config.yaml
n_experts: 128
d_expert: 64
router_score: "softmax"
router_logit_norm: 2.0
lr_router: 0.000938
tie_embeddings: false
Below are experts of layer 4 (counted from 0) of a mixture-of-experts language model. Rows are named router (the router's row for the expert), gate (a neuron's input weights, with its number), up (a neuron's input weights, with its number), down (a neuron's output weights, with its number) and show model dimensions 128-255. Each number is 200 + 30 x the weight over its row's rms, rounded and kept within 0 to 999.
Before each expert's rows: "comes before" lists some tokens at least twice as common just after its tokens as in all text. This comes from a sample of Wikipedia text that the model never trained on. Tokens count by the router's weight.

# expert 25
comes before: " |", "N", ")", " 1", " 2", " 4"
router,215,194,184,208,195,198,232,212,150,204,202,175,201,252,242,266,243,244,252,143,186,209,205,190,178,218,209,230,190,203,212,208,196,237,223,264,172,263,157,202,231,218,185,195,199,228,193,184,206,240,186,198,200,172,216,207,228,236,158,168,243,201,245,239,243,214,224,182,216,173,182,153,158,210,200,230,145,184,161,236,154,233,211,242,216,246,188,191,191,209,251,157,168,254,207,167,198,235,198,239,157,179,187,148,214,176,222,225,153,159,148,236,204,260,273,165,180,175,229,174,210,202,209,176,239,226,241,198
gate0,175,174,178,258,194,157,211,224,211,204,255,256,213,205,181,179,210,243,199,219,196,209,184,191,202,190,183,187,156,193,197,178,166,275,260,242,163,276,169,225,182,180,178,203,232,274,189,185,157,241,174,183,190,237,243,189,148,241,149,192,188,133,214,224,213,212,152,179,196,179,169,173,254,200,214,237,195,182,178,197,218,177,194,178,172,187,161,224,231,182,210,180,204,181,214,184,158,236,200,223,150,200,180,174,222,201,196,259,191,179,180,200,150,201,134,225,232,153,207,178,238,196,241,233,153,208,190,174
up0,192,179,210,210,200,170,173,211,245,212,239,230,228,216,213,217,171,173,202,193,178,222,177,204,224,227,191,173,186,155,162,121,243,169,182,165,162,204,205,172,185,201,194,214,233,192,192,214,209,261,227,221,168,187,216,175,220,186,174,150,227,154,175,212,214,163,228,218,214,191,134,223,219,215,224,252,188,172,171,232,255,226,248,208,211,136,216,229,189,216,163,176,181,203,174,240,202,225,182,208,149,213,168,229,180,183,204,233,216,180,207,148,224,207,203,176,201,203,203,181,240,243,160,187,132,203,175,197
down0,234,220,164,193,210,157,171,162,207,190,245,232,197,145,197,142,194,210,196,183,165,218,207,137,189,210,223,207,205,194,235,179,198,229,220,223,190,171,175,213,206,210,200,223,228,181,161,189,148,211,205,215,185,169,143,286,259,213,158,177,199,158,184,174,223,232,203,226,194,256,162,212,167,174,166,217,165,207,181,204,177,147,203,192,247,220,202,170,202,244,179,163,170,210,169,193,132,202,220,195,199,189,208,227,242,213,145,217,189,186,165,153,193,164,187,217,162,142,230,179,166,223,202,248,217,198,215,124
gate1,188,252,178,196,142,183,234,209,191,172,217,224,198,203,229,205,216,148,170,194,228,199,196,181,239,195,216,194,188,121,167,191,180,133,158,195,204,196,219,254,256,222,210,215,252,268,212,213,253,141,188,218,210,187,187,168,176,138,176,198,192,201,173,186,158,206,232,226,172,228,235,188,224,153,230,197,239,197,217,195,224,149,190,216,177,224,171,193,207,207,189,195,218,201,202,194,170,220,140,170,196,193,176,157,167,269,167,218,219,204,195,233,158,229,200,143,238,157,192,192,198,179,230,247,239,208,223,182
up1,221,214,166,194,194,195,203,209,221,159,215,221,200,182,210,177,239,190,213,173,225,169,197,184,202,182,210,149,150,198,260,172,149,280,160,193,193,151,224,238,184,204,172,201,199,199,188,228,201,239,215,204,160,183,144,165,206,252,203,205,183,244,213,242,226,145,205,216,163,240,194,178,210,144,190,203,179,209,193,217,148,241,213,221,244,210,210,238,167,182,262,174,219,189,186,204,221,216,183,211,223,211,203,182,183,157,238,209,248,177,189,163,201,179,217,274,205,182,213,154,182,187,162,192,225,195,237,171
down1,259,222,196,131,253,248,193,210,180,192,223,174,173,170,175,176,161,184,224,182,176,203,223,152,203,237,184,183,263,184,179,216,204,204,236,215,233,220,176,178,196,219,217,200,222,174,195,180,272,207,186,193,244,237,267,230,183,192,226,177,192,198,234,208,216,207,223,238,138,213,234,159,197,188,161,281,199,168,191,176,223,205,198,199,218,231,224,160,212,165,199,270,230,265,180,182,222,179,155,209,138,179,213,141,223,212,182,259,175,186,228,182,184,166,234,184,234,181,236,234,233,184,200,185,167,187,192,153
gate2,227,212,253,178,225,179,202,218,217,167,224,192,204,225,194,182,184,152,217,186,183,206,165,223,185,244,190,165,241,227,222,135,187,182,218,185,229,194,150,239,176,189,192,229,205,205,183,235,206,201,165,196,172,188,240,227,168,193,235,180,228,187,211,204,180,207,183,171,214,221,180,153,182,166,175,153,192,199,191,228,193,214,188,170,192,222,172,185,203,202,179,161,225,182,176,180,202,170,212,200,151,206,239,209,210,196,197,214,198,243,237,248,209,199,197,182,158,197,199,175,161,165,248,200,182,168,190,161
up2,167,204,219,209,195,199,218,163,151,175,210,250,194,158,223,186,146,208,192,203,217,175,272,221,180,210,217,204,181,172,222,259,206,206,172,199,254,198,205,173,181,190,230,165,172,176,191,156,173,206,199,164,234,198,151,223,235,202,146,165,187,200,183,208,183,244,251,182,200,207,158,167,189,174,180,223,227,204,189,184,184,157,216,169,221,229,187,194,185,225,131,257,216,188,207,235,243,239,232,239,202,198,227,203,235,207,203,185,236,208,184,199,152,155,220,252,185,263,136,209,206,181,216,224,202,223,217,270
down2,180,182,145,178,208,200,194,240,202,144,233,158,251,179,202,154,156,206,202,218,168,173,201,189,211,222,232,185,181,238,166,211,191,169,219,219,149,255,183,191,243,238,236,151,172,181,200,177,137,172,175,203,252,222,229,173,183,208,244,215,200,225,244,214,219,238,229,197,157,180,151,177,215,205,183,187,192,210,172,212,183,203,198,247,165,253,200,205,220,167,230,138,249,193,168,197,205,209,161,206,210,188,218,225,225,192,198,208,152,192,201,184,196,221,223,162,188,202,153,179,223,224,198,242,164,118,232,201
gate3,237,204,241,194,219,201,195,240,199,216,250,212,200,241,239,193,210,211,179,181,209,157,174,184,205,237,222,148,218,216,174,218,243,153,196,166,218,173,195,192,160,240,211,218,227,164,257,223,205,212,206,175,172,221,200,168,190,168,211,216,164,156,168,197,232,256,186,127,193,165,202,226,192,261,247,209,204,201,264,227,179,182,225,159,149,230,199,182,236,246,190,187,194,244,147,241,193,200,228,179,222,186,217,151,184,225,205,268,220,188,178,194,210,178,193,214,209,172,193,206,249,244,165,175,165,192,181,163
up3,195,215,149,192,197,211,156,211,234,149,223,236,197,249,116,233,227,213,203,205,194,197,144,193,209,215,203,209,222,213,193,202,166,194,184,158,189,236,211,290,197,182,187,197,190,205,204,212,148,189,189,265,173,211,209,181,201,187,209,196,193,193,204,242,186,222,180,189,247,170,188,156,220,212,206,257,192,237,201,217,232,235,185,177,190,187,200,210,170,193,274,180,208,245,121,222,201,265,180,242,150,190,220,186,115,213,211,217,151,125,178,220,179,150,204,183,203,229,179,222,173,203,193,167,194,214,211,209
down3,132,227,152,231,191,241,233,191,189,243,230,167,233,185,157,149,203,151,184,257,186,177,136,185,211,196,187,278,192,180,220,213,181,171,184,231,191,169,150,254,249,202,222,178,176,234,196,150,182,156,229,223,189,126,213,225,254,169,147,172,206,200,233,162,217,232,176,199,174,175,196,224,226,193,199,192,189,171,208,187,169,226,177,162,219,232,243,211,226,223,194,190,228,172,164,186,180,176,181,236,185,195,190,233,154,176,204,208,159,147,202,177,209,206,139,229,230,201,159,142,194,194,157,239,176,192,182,173
gate4,231,159,208,146,182,209,236,199,178,212,222,194,199,244,178,224,223,187,187,213,161,224,173,245,199,164,224,143,232,225,235,231,213,220,211,161,206,261,189,206,226,232,164,201,200,196,199,197,169,235,233,199,190,195,187,227,207,202,167,196,251,223,223,162,207,197,155,154,187,164,218,190,146,174,254,196,189,202,189,218,164,206,206,219,157,197,234,243,173,198,141,198,247,212,187,201,254,204,176,199,247,171,205,210,208,163,175,206,180,131,231,237,265,217,164,182,211,245,200,206,203,193,220,204,302,199,220,165
up4,176,209,177,210,163,211,198,211,223,213,264,174,157,162,191,156,181,224,226,197,205,229,224,175,227,179,217,206,177,156,200,211,240,205,232,180,238,179,150,191,200,235,170,125,215,206,250,212,166,213,212,243,203,183,223,193,177,197,192,242,199,183,134,201,186,259,161,190,246,235,198,230,179,188,210,262,185,221,172,143,196,216,204,204,176,190,193,143,174,213,223,201,245,207,221,168,232,120,199,237,170,180,206,247,226,259,211,213,216,162,190,192,161,175,214,192,196,180,156,140,146,202,223,233,169,196,231,247
down4,217,193,206,223,173,174,198,199,248,225,200,193,202,228,204,223,190,216,211,140,204,167,237,220,157,146,202,207,133,198,169,234,219,200,231,131,170,194,201,175,201,195,182,184,168,210,221,213,180,218,239,159,184,161,179,199,198,230,206,161,168,249,257,182,219,242,200,186,168,189,186,175,202,212,251,155,240,135,216,194,201,208,187,178,262,212,205,222,197,193,214,216,279,212,220,240,219,180,177,208,238,239,195,170,191,212,226,192,159,158,228,214,227,153,198,169,175,214,153,224,166,240,195,233,229,224,199,210

# expert 92
comes before: "\n", " ", " list", " 1", " 2", " The"
router,175,185,235,181,166,214,234,228,191,192,226,233,223,231,190,233,237,178,243,171,219,185,208,225,212,228,193,227,147,203,221,208,200,227,157,223,239,231,177,251,191,224,155,154,218,218,166,178,187,198,153,214,151,219,199,176,224,163,151,153,166,164,243,214,191,230,242,151,186,201,186,181,147,205,178,272,161,166,185,237,147,179,165,198,210,240,213,193,240,175,211,162,186,206,176,142,179,226,224,239,165,161,232,195,145,188,223,172,170,185,227,240,231,194,236,179,239,207,233,173,236,152,244,155,180,226,222,170
gate0,223,241,212,173,195,226,240,200,156,235,163,244,211,213,208,153,212,244,182,181,173,209,201,218,213,196,193,171,235,155,206,171,198,164,191,219,237,238,161,185,206,271,205,200,160,171,196,214,179,166,250,224,232,159,198,134,178,250,215,197,203,197,195,176,186,225,178,171,166,227,166,189,194,180,187,196,162,223,201,238,170,232,232,196,198,155,221,214,188,230,161,192,195,173,136,209,244,119,233,160,223,242,170,173,141,227,160,216,272,222,210,227,182,197,159,231,188,196,182,231,191,199,177,265,222,184,193,162
up0,196,230,218,216,177,211,196,142,203,144,219,233,184,166,246,226,182,178,228,185,215,170,235,145,206,195,209,164,182,235,196,194,189,228,263,195,181,182,239,207,171,219,190,211,181,163,219,216,140,202,192,192,253,164,205,271,191,149,153,224,161,195,199,181,187,258,221,206,207,210,207,180,198,185,139,196,241,165,200,168,152,196,194,182,173,241,233,252,190,225,179,232,204,176,210,191,191,184,181,246,211,191,171,217,194,175,214,212,222,208,201,164,213,162,187,162,144,274,198,280,164,181,236,202,164,178,212,193
down0,197,159,204,233,224,236,249,193,224,188,173,234,182,232,227,232,215,203,241,163,220,207,164,123,173,188,197,212,166,228,162,166,176,255,200,209,218,200,217,176,176,229,221,195,214,193,260,168,193,237,182,219,216,218,227,141,261,163,213,201,247,225,219,211,138,197,218,160,137,190,185,181,244,179,154,159,205,270,165,205,170,201,222,198,159,228,221,176,227,199,183,225,179,219,135,230,231,205,224,189,202,175,177,224,231,210,224,190,193,189,193,218,195,206,152,141,202,188,159,220,198,199,197,161,242,207,200,216
gate1,211,179,173,215,186,161,262,181,201,207,161,209,197,173,231,198,164,230,169,213,187,196,209,138,201,207,202,184,191,212,152,193,188,183,201,208,183,216,180,223,211,192,214,171,182,240,206,220,238,223,234,178,208,216,188,207,204,216,184,170,232,198,291,199,197,179,191,255,251,125,203,180,224,152,221,265,133,189,201,198,207,161,221,224,178,270,194,226,230,169,189,234,221,226,217,180,206,190,250,189,209,184,180,215,227,162,114,244,151,186,208,247,163,191,188,221,172,202,170,151,181,242,202,201,176,168,193,218
up1,200,161,183,199,209,183,173,227,216,198,186,206,174,229,247,165,177,186,166,208,206,186,219,184,208,172,192,201,185,285,215,147,199,166,188,174,186,173,222,174,180,159,178,171,187,207,166,224,203,141,264,183,232,227,222,201,203,194,193,223,188,231,270,181,229,188,182,239,218,146,196,149,183,203,199,168,173,172,145,231,225,215,213,209,200,210,208,182,183,157,203,170,262,175,185,162,211,168,165,244,223,227,232,259,243,159,126,182,224,167,219,187,173,189,201,201,218,211,161,173,201,201,240,170,198,167,225,219
down1,264,176,195,169,220,212,166,254,217,242,174,187,187,179,223,202,176,190,218,249,223,199,213,207,165,163,231,181,182,291,231,233,188,203,237,248,214,180,171,158,243,235,188,200,208,176,251,210,209,143,145,178,254,206,230,208,226,233,207,179,226,204,210,197,188,227,231,254,202,213,259,224,187,170,246,200,253,214,209,204,130,228,231,173,175,178,224,183,186,194,222,219,166,210,287,227,222,190,177,244,207,186,196,153,245,236,192,241,214,210,197,209,206,209,149,183,183,173,190,196,205,174,187,185,250,128,172,182
gate2,215,181,186,154,205,189,200,202,209,294,256,148,133,244,234,160,167,212,194,214,222,206,146,246,180,207,144,167,190,212,169,160,161,231,233,217,190,212,227,214,245,208,252,225,234,209,182,222,237,153,187,148,219,269,207,199,204,180,269,208,222,229,224,202,225,187,177,247,219,174,209,249,165,182,178,163,166,200,189,180,190,204,153,188,241,189,212,222,169,272,175,192,165,185,192,177,197,194,204,159,218,248,202,234,183,196,208,283,259,215,183,257,227,273,243,215,199,221,167,216,216,204,162,213,267,189,195,210
up2,189,189,222,238,193,147,230,210,181,185,179,156,178,206,167,163,178,153,189,204,224,193,241,171,201,187,259,166,237,141,216,164,202,223,163,239,205,119,211,182,225,163,229,256,189,167,189,214,194,198,185,184,189,199,204,182,165,243,190,191,248,236,252,177,241,171,186,175,200,160,264,165,269,278,190,203,208,210,227,198,193,246,164,213,174,182,216,190,159,186,205,213,171,179,228,169,138,205,175,242,195,177,226,270,134,253,185,272,223,179,219,165,239,178,216,213,175,211,167,232,190,205,187,166,177,203,173,218
down2,165,206,185,171,233,196,158,151,260,178,215,181,222,241,156,234,235,176,229,201,235,213,153,231,216,181,201,202,234,203,207,198,187,188,173,183,194,201,237,169,219,189,218,177,191,164,174,245,227,200,180,220,205,180,190,188,245,223,222,184,271,253,146,180,202,238,136,303,198,164,194,222,207,230,160,181,211,213,159,160,181,202,174,234,224,182,205,185,192,263,180,197,186,239,218,209,159,183,206,225,196,183,199,250,221,222,205,266,161,177,174,234,207,214,163,195,212,194,178,216,168,187,162,218,197,180,167,197
gate3,210,198,207,187,237,163,178,146,219,245,222,181,183,227,160,158,219,222,162,202,157,225,178,195,183,263,201,131,201,141,200,188,260,176,150,235,208,197,200,183,228,220,261,170,192,174,170,244,217,175,160,188,228,180,176,191,171,231,225,219,190,210,190,193,175,144,221,179,249,197,175,236,190,212,175,217,207,230,141,183,188,172,265,194,215,179,217,229,155,222,200,204,193,181,221,246,178,158,238,210,245,169,208,213,189,218,234,230,218,227,217,192,197,209,166,192,221,152,235,208,223,155,196,186,205,152,155,221
up3,163,165,230,195,186,164,261,220,225,204,253,227,180,142,230,207,214,157,178,212,202,156,163,168,200,209,207,149,270,194,203,197,162,207,227,205,185,221,204,237,151,199,262,228,168,180,159,190,179,177,180,210,212,219,164,179,156,224,235,230,155,137,139,205,200,195,167,148,190,208,198,208,184,141,196,223,203,202,205,174,258,214,179,250,206,176,174,162,199,215,247,212,197,208,194,182,178,193,188,187,170,124,277,135,172,190,152,155,193,186,198,186,162,207,195,252,223,159,249,186,234,238,262,198,152,206,196,198
down3,214,226,219,190,190,153,206,169,221,172,169,223,206,170,231,168,267,152,114,217,212,229,202,199,213,222,182,195,234,216,180,203,165,210,251,237,263,202,219,173,195,195,196,159,193,161,186,201,252,195,186,245,182,243,241,138,199,191,234,203,231,188,234,239,201,194,223,168,204,199,152,199,184,192,192,192,292,210,138,203,249,228,206,249,195,228,182,218,166,195,214,228,265,208,221,188,245,197,221,171,208,205,218,218,208,174,220,176,142,177,138,221,167,171,203,196,207,243,220,222,190,233,231,165,200,208,212,159
gate4,207,193,170,212,218,170,151,213,179,182,204,232,143,188,199,179,103,168,150,189,178,216,204,183,176,259,229,192,192,230,207,222,177,190,201,175,212,200,236,221,167,234,209,238,201,208,240,226,236,260,207,197,216,183,179,160,202,216,212,176,202,213,239,248,221,151,149,214,213,138,210,194,232,150,189,144,172,227,201,137,177,157,231,213,141,187,199,203,180,186,223,160,200,188,250,200,170,197,212,209,259,223,207,174,176,217,211,220,154,214,247,209,154,246,194,248,206,186,195,208,238,211,204,163,258,198,198,194
up4,195,235,203,194,201,199,162,243,178,164,235,202,154,202,221,166,188,241,179,231,239,128,231,204,115,276,199,234,211,208,203,142,167,222,199,236,230,220,190,211,112,179,201,200,188,183,221,185,224,255,210,216,212,159,242,175,237,213,184,251,184,187,236,230,258,192,133,188,204,246,197,245,178,218,194,182,250,251,243,203,226,189,221,162,195,270,198,193,199,226,202,256,126,202,200,162,168,153,223,201,144,213,216,203,222,190,251,214,151,223,173,219,166,168,184,228,199,190,231,208,221,196,214,206,171,220,211,223
down4,229,196,223,120,228,166,198,201,182,211,223,190,203,220,212,114,174,243,183,220,198,190,174,248,197,254,167,194,171,192,210,217,196,194,224,207,180,241,205,150,170,248,194,158,165,174,203,215,210,197,196,203,180,166,119,170,211,178,228,236,220,217,152,199,247,193,208,192,159,190,196,249,201,152,247,232,192,231,217,185,182,210,195,190,193,180,208,228,158,164,190,194,202,235,268,216,192,193,115,252,194,221,188,191,194,226,202,209,165,222,172,220,219,136,205,198,182,144,156,174,180,154,191,162,245,121,180,173

# expert 56
comes before: "\n", " |", " ", " 0", "N", "W"
router,188,188,229,174,181,199,226,230,200,182,232,247,237,224,173,232,210,177,257,175,225,182,212,198,227,233,193,228,162,218,217,229,188,225,157,212,235,230,196,250,184,245,174,154,216,220,184,187,191,204,157,221,157,220,212,205,219,148,158,157,185,148,235,213,180,233,235,141,202,213,169,190,150,235,176,262,156,176,192,235,142,179,153,190,219,241,206,184,228,176,208,173,196,200,160,145,148,243,232,236,182,155,233,206,148,203,233,170,168,203,210,246,219,190,227,169,237,226,228,174,232,177,245,141,183,206,221,176
gate0,256,215,128,205,191,176,162,155,234,201,200,206,237,218,182,217,208,176,191,243,197,188,208,210,197,189,207,177,190,182,163,218,212,256,230,170,226,200,248,239,176,239,215,198,156,152,205,191,197,236,199,170,150,137,244,222,169,207,175,248,211,181,191,190,225,210,175,212,164,218,187,180,221,228,194,163,199,184,230,186,226,165,207,133,228,201,231,176,232,245,145,176,179,230,204,191,184,177,180,210,229,208,169,267,225,231,191,278,244,126,173,196,196,237,242,214,204,217,146,233,212,180,155,188,166,200,240,181
up0,225,187,181,274,187,234,209,212,227,242,228,178,150,217,181,179,195,202,148,191,196,269,159,226,184,205,185,238,182,211,207,226,157,199,226,220,177,243,238,171,177,226,194,147,189,190,203,167,175,203,218,207,256,196,207,210,145,179,157,213,179,155,181,280,165,201,164,181,210,208,157,230,207,179,163,178,171,177,181,215,200,173,207,221,207,166,218,227,187,172,134,219,143,196,193,220,158,229,197,220,226,168,158,165,187,179,148,252,234,192,154,208,179,263,230,238,218,239,223,219,195,217,214,174,240,219,190,207
down0,181,193,149,180,147,187,267,183,174,195,192,177,167,190,203,182,180,223,182,240,206,213,176,190,209,163,223,167,207,274,247,213,167,187,240,220,185,239,198,205,196,249,198,191,191,172,220,223,227,239,217,149,270,143,196,180,196,178,245,212,179,214,167,197,185,232,201,145,174,212,246,209,218,173,166,208,200,152,206,220,216,220,191,210,173,173,171,195,138,209,216,182,160,190,177,182,250,237,182,204,198,137,161,207,192,190,228,247,248,207,161,169,186,178,199,204,189,178,195,225,264,177,202,194,254,171,233,212
gate1,228,189,230,225,176,174,138,206,239,195,209,198,206,214,263,161,165,226,170,180,175,151,164,226,240,228,222,249,198,240,175,169,229,165,168,191,227,209,199,158,190,226,166,197,213,228,246,194,201,239,200,174,163,203,178,234,203,202,202,208,168,205,215,234,200,225,229,243,231,192,190,200,191,203,202,224,178,177,214,161,214,193,180,201,237,184,192,183,194,251,202,246,177,208,202,201,155,204,225,136,243,258,303,273,205,268,220,216,237,174,201,183,172,219,181,258,253,167,161,251,182,236,158,200,237,183,197,175
up1,222,163,222,217,208,277,243,185,203,181,155,171,198,194,246,261,233,128,160,230,217,200,161,143,193,207,225,203,231,231,248,180,234,194,194,196,110,200,175,242,254,173,185,217,220,204,230,204,234,129,200,216,149,170,143,115,226,186,257,236,224,203,212,229,163,207,126,175,199,193,166,249,252,177,210,198,227,203,248,223,165,212,203,196,155,194,195,184,208,175,204,196,228,207,213,171,167,183,171,181,178,177,191,174,157,238,171,234,173,205,228,197,213,182,159,150,188,229,197,185,216,159,192,192,249,192,169,215
down1,211,133,214,222,219,244,240,184,244,207,187,184,196,192,213,185,235,211,216,200,168,217,185,157,209,197,185,198,190,183,169,183,216,189,213,241,179,187,96,208,202,219,253,195,161,226,146,196,153,240,258,171,144,197,220,218,241,197,216,185,158,201,201,163,236,205,213,194,143,190,219,223,191,160,259,195,149,156,244,212,136,186,265,254,192,229,195,183,210,199,260,161,213,227,196,219,198,152,239,266,145,194,214,225,216,204,119,240,189,230,210,161,204,172,219,178,167,213,232,183,189,220,191,191,231,259,181,214
gate2,223,190,198,215,224,157,178,186,197,232,203,170,185,161,204,177,171,218,218,180,144,183,218,195,193,223,217,202,219,187,154,162,206,229,186,184,232,203,242,184,150,183,231,207,157,159,180,219,132,254,254,226,206,206,172,193,211,217,241,229,200,239,210,220,189,185,212,214,248,190,238,180,240,204,200,163,193,202,159,240,178,238,221,245,205,185,205,179,186,236,202,245,189,164,197,205,169,171,243,184,176,179,188,214,206,255,186,212,210,254,205,219,187,207,235,209,216,164,177,242,146,194,161,133,212,172,192,238
up2,253,279,187,197,217,186,205,216,175,187,172,188,208,181,190,196,246,239,170,169,187,216,239,140,164,187,199,172,204,188,126,193,213,204,238,225,175,161,159,231,199,194,227,176,155,252,185,213,178,227,218,222,173,220,164,211,276,200,201,217,205,185,152,188,197,195,233,166,261,212,192,198,165,141,234,192,178,209,201,180,177,153,192,244,195,230,193,193,217,215,173,233,261,212,210,183,223,127,180,189,198,230,197,206,214,195,239,267,176,163,197,176,222,268,228,196,132,197,190,168,168,202,127,157,220,222,213,187
down2,216,207,193,216,172,205,195,205,209,140,179,214,222,197,171,187,172,223,157,206,202,203,227,158,215,169,178,208,205,222,153,177,159,169,201,251,196,176,117,206,220,236,214,217,186,161,219,224,202,246,278,213,178,186,230,213,211,196,188,230,199,209,162,208,177,197,183,196,219,188,215,252,193,191,194,246,155,171,191,180,186,194,202,169,180,201,235,189,164,193,259,224,257,166,143,247,253,189,190,205,228,243,189,144,183,211,213,285,204,137,179,193,174,204,202,230,180,202,238,179,184,193,203,221,163,242,163,168
gate3,197,214,233,206,245,202,197,187,202,241,176,202,212,187,210,206,201,180,204,217,193,172,201,251,166,187,201,185,227,248,185,185,245,210,208,210,185,214,196,184,227,183,226,237,187,211,252,224,211,201,180,194,221,196,173,188,170,218,197,144,203,211,222,196,186,199,154,224,158,174,206,199,189,215,191,158,106,161,198,176,231,185,229,244,182,181,180,216,207,188,188,215,231,273,200,247,232,250,226,233,214,216,233,201,234,230,200,171,191,217,158,219,132,225,174,202,212,200,181,265,176,184,167,185,222,196,215,223
up3,202,198,172,215,230,188,209,171,173,173,227,183,185,178,239,219,143,203,194,201,181,169,185,222,199,148,215,201,204,203,209,223,201,213,195,184,160,181,223,205,193,187,169,163,185,235,161,198,257,188,226,224,216,227,188,196,239,206,192,205,248,247,225,162,170,191,201,118,227,210,169,231,285,205,176,175,167,210,197,167,198,269,240,201,139,206,167,166,190,183,220,173,152,239,279,174,189,195,125,201,240,166,263,193,234,206,198,176,178,226,170,205,229,199,179,165,163,212,193,181,182,213,225,217,196,195,179,228
down3,226,150,151,190,218,189,207,176,208,161,197,228,189,207,276,144,220,185,171,223,198,185,229,220,181,181,196,216,251,202,241,144,227,231,176,195,210,188,196,126,178,189,206,182,214,160,120,199,200,153,186,188,145,246,194,177,263,214,233,195,203,154,239,179,213,224,196,185,191,179,163,182,158,220,224,224,170,157,137,191,199,189,207,191,231,180,237,227,233,229,209,230,167,255,183,198,183,151,159,156,263,184,184,234,181,215,155,185,166,240,175,158,149,207,195,162,227,186,160,194,144,129,178,251,156,271,248,192
gate4,239,156,169,199,204,208,171,189,183,181,198,232,226,174,214,197,185,209,210,228,188,155,194,197,273,215,175,164,221,212,209,149,259,214,160,156,159,216,169,214,165,246,172,212,206,233,207,150,193,253,238,146,167,170,243,216,179,197,230,184,221,166,162,217,150,173,218,166,169,232,184,178,207,197,165,185,190,180,136,195,204,178,211,224,206,172,165,222,236,153,217,148,181,211,226,216,186,198,200,186,211,239,202,169,170,180,216,242,201,220,232,152,227,208,186,172,183,245,239,247,193,159,151,240,242,153,207,231
up4,192,248,195,235,211,200,246,172,211,205,221,262,205,190,187,226,190,197,167,165,211,192,225,172,213,162,179,223,145,187,154,227,106,201,197,215,196,292,208,215,171,235,164,220,156,230,218,243,205,189,131,222,158,232,179,218,251,222,227,206,166,171,166,236,185,208,201,181,183,212,193,146,189,233,190,233,188,244,240,176,229,172,209,141,198,196,208,215,212,176,223,235,208,172,239,139,201,246,192,185,229,226,202,151,227,201,201,219,198,209,208,143,208,179,213,195,244,156,208,249,241,240,190,237,188,209,190,238
down4,198,209,194,180,200,158,228,164,209,222,219,189,175,171,214,188,241,233,184,206,204,178,227,217,208,244,144,178,222,193,208,230,174,179,167,190,210,138,238,229,192,235,146,218,237,183,241,193,215,157,186,142,212,183,218,198,200,219,185,223,185,231,253,170,215,155,258,224,248,211,185,214,268,185,206,170,238,184,190,185,190,239,183,220,239,195,186,273,187,207,203,188,155,210,139,281,212,229,174,192,252,255,210,199,192,161,188,155,228,204,173,258,197,200,198,217,165,210,216,194,166,163,241,189,154,193,213,247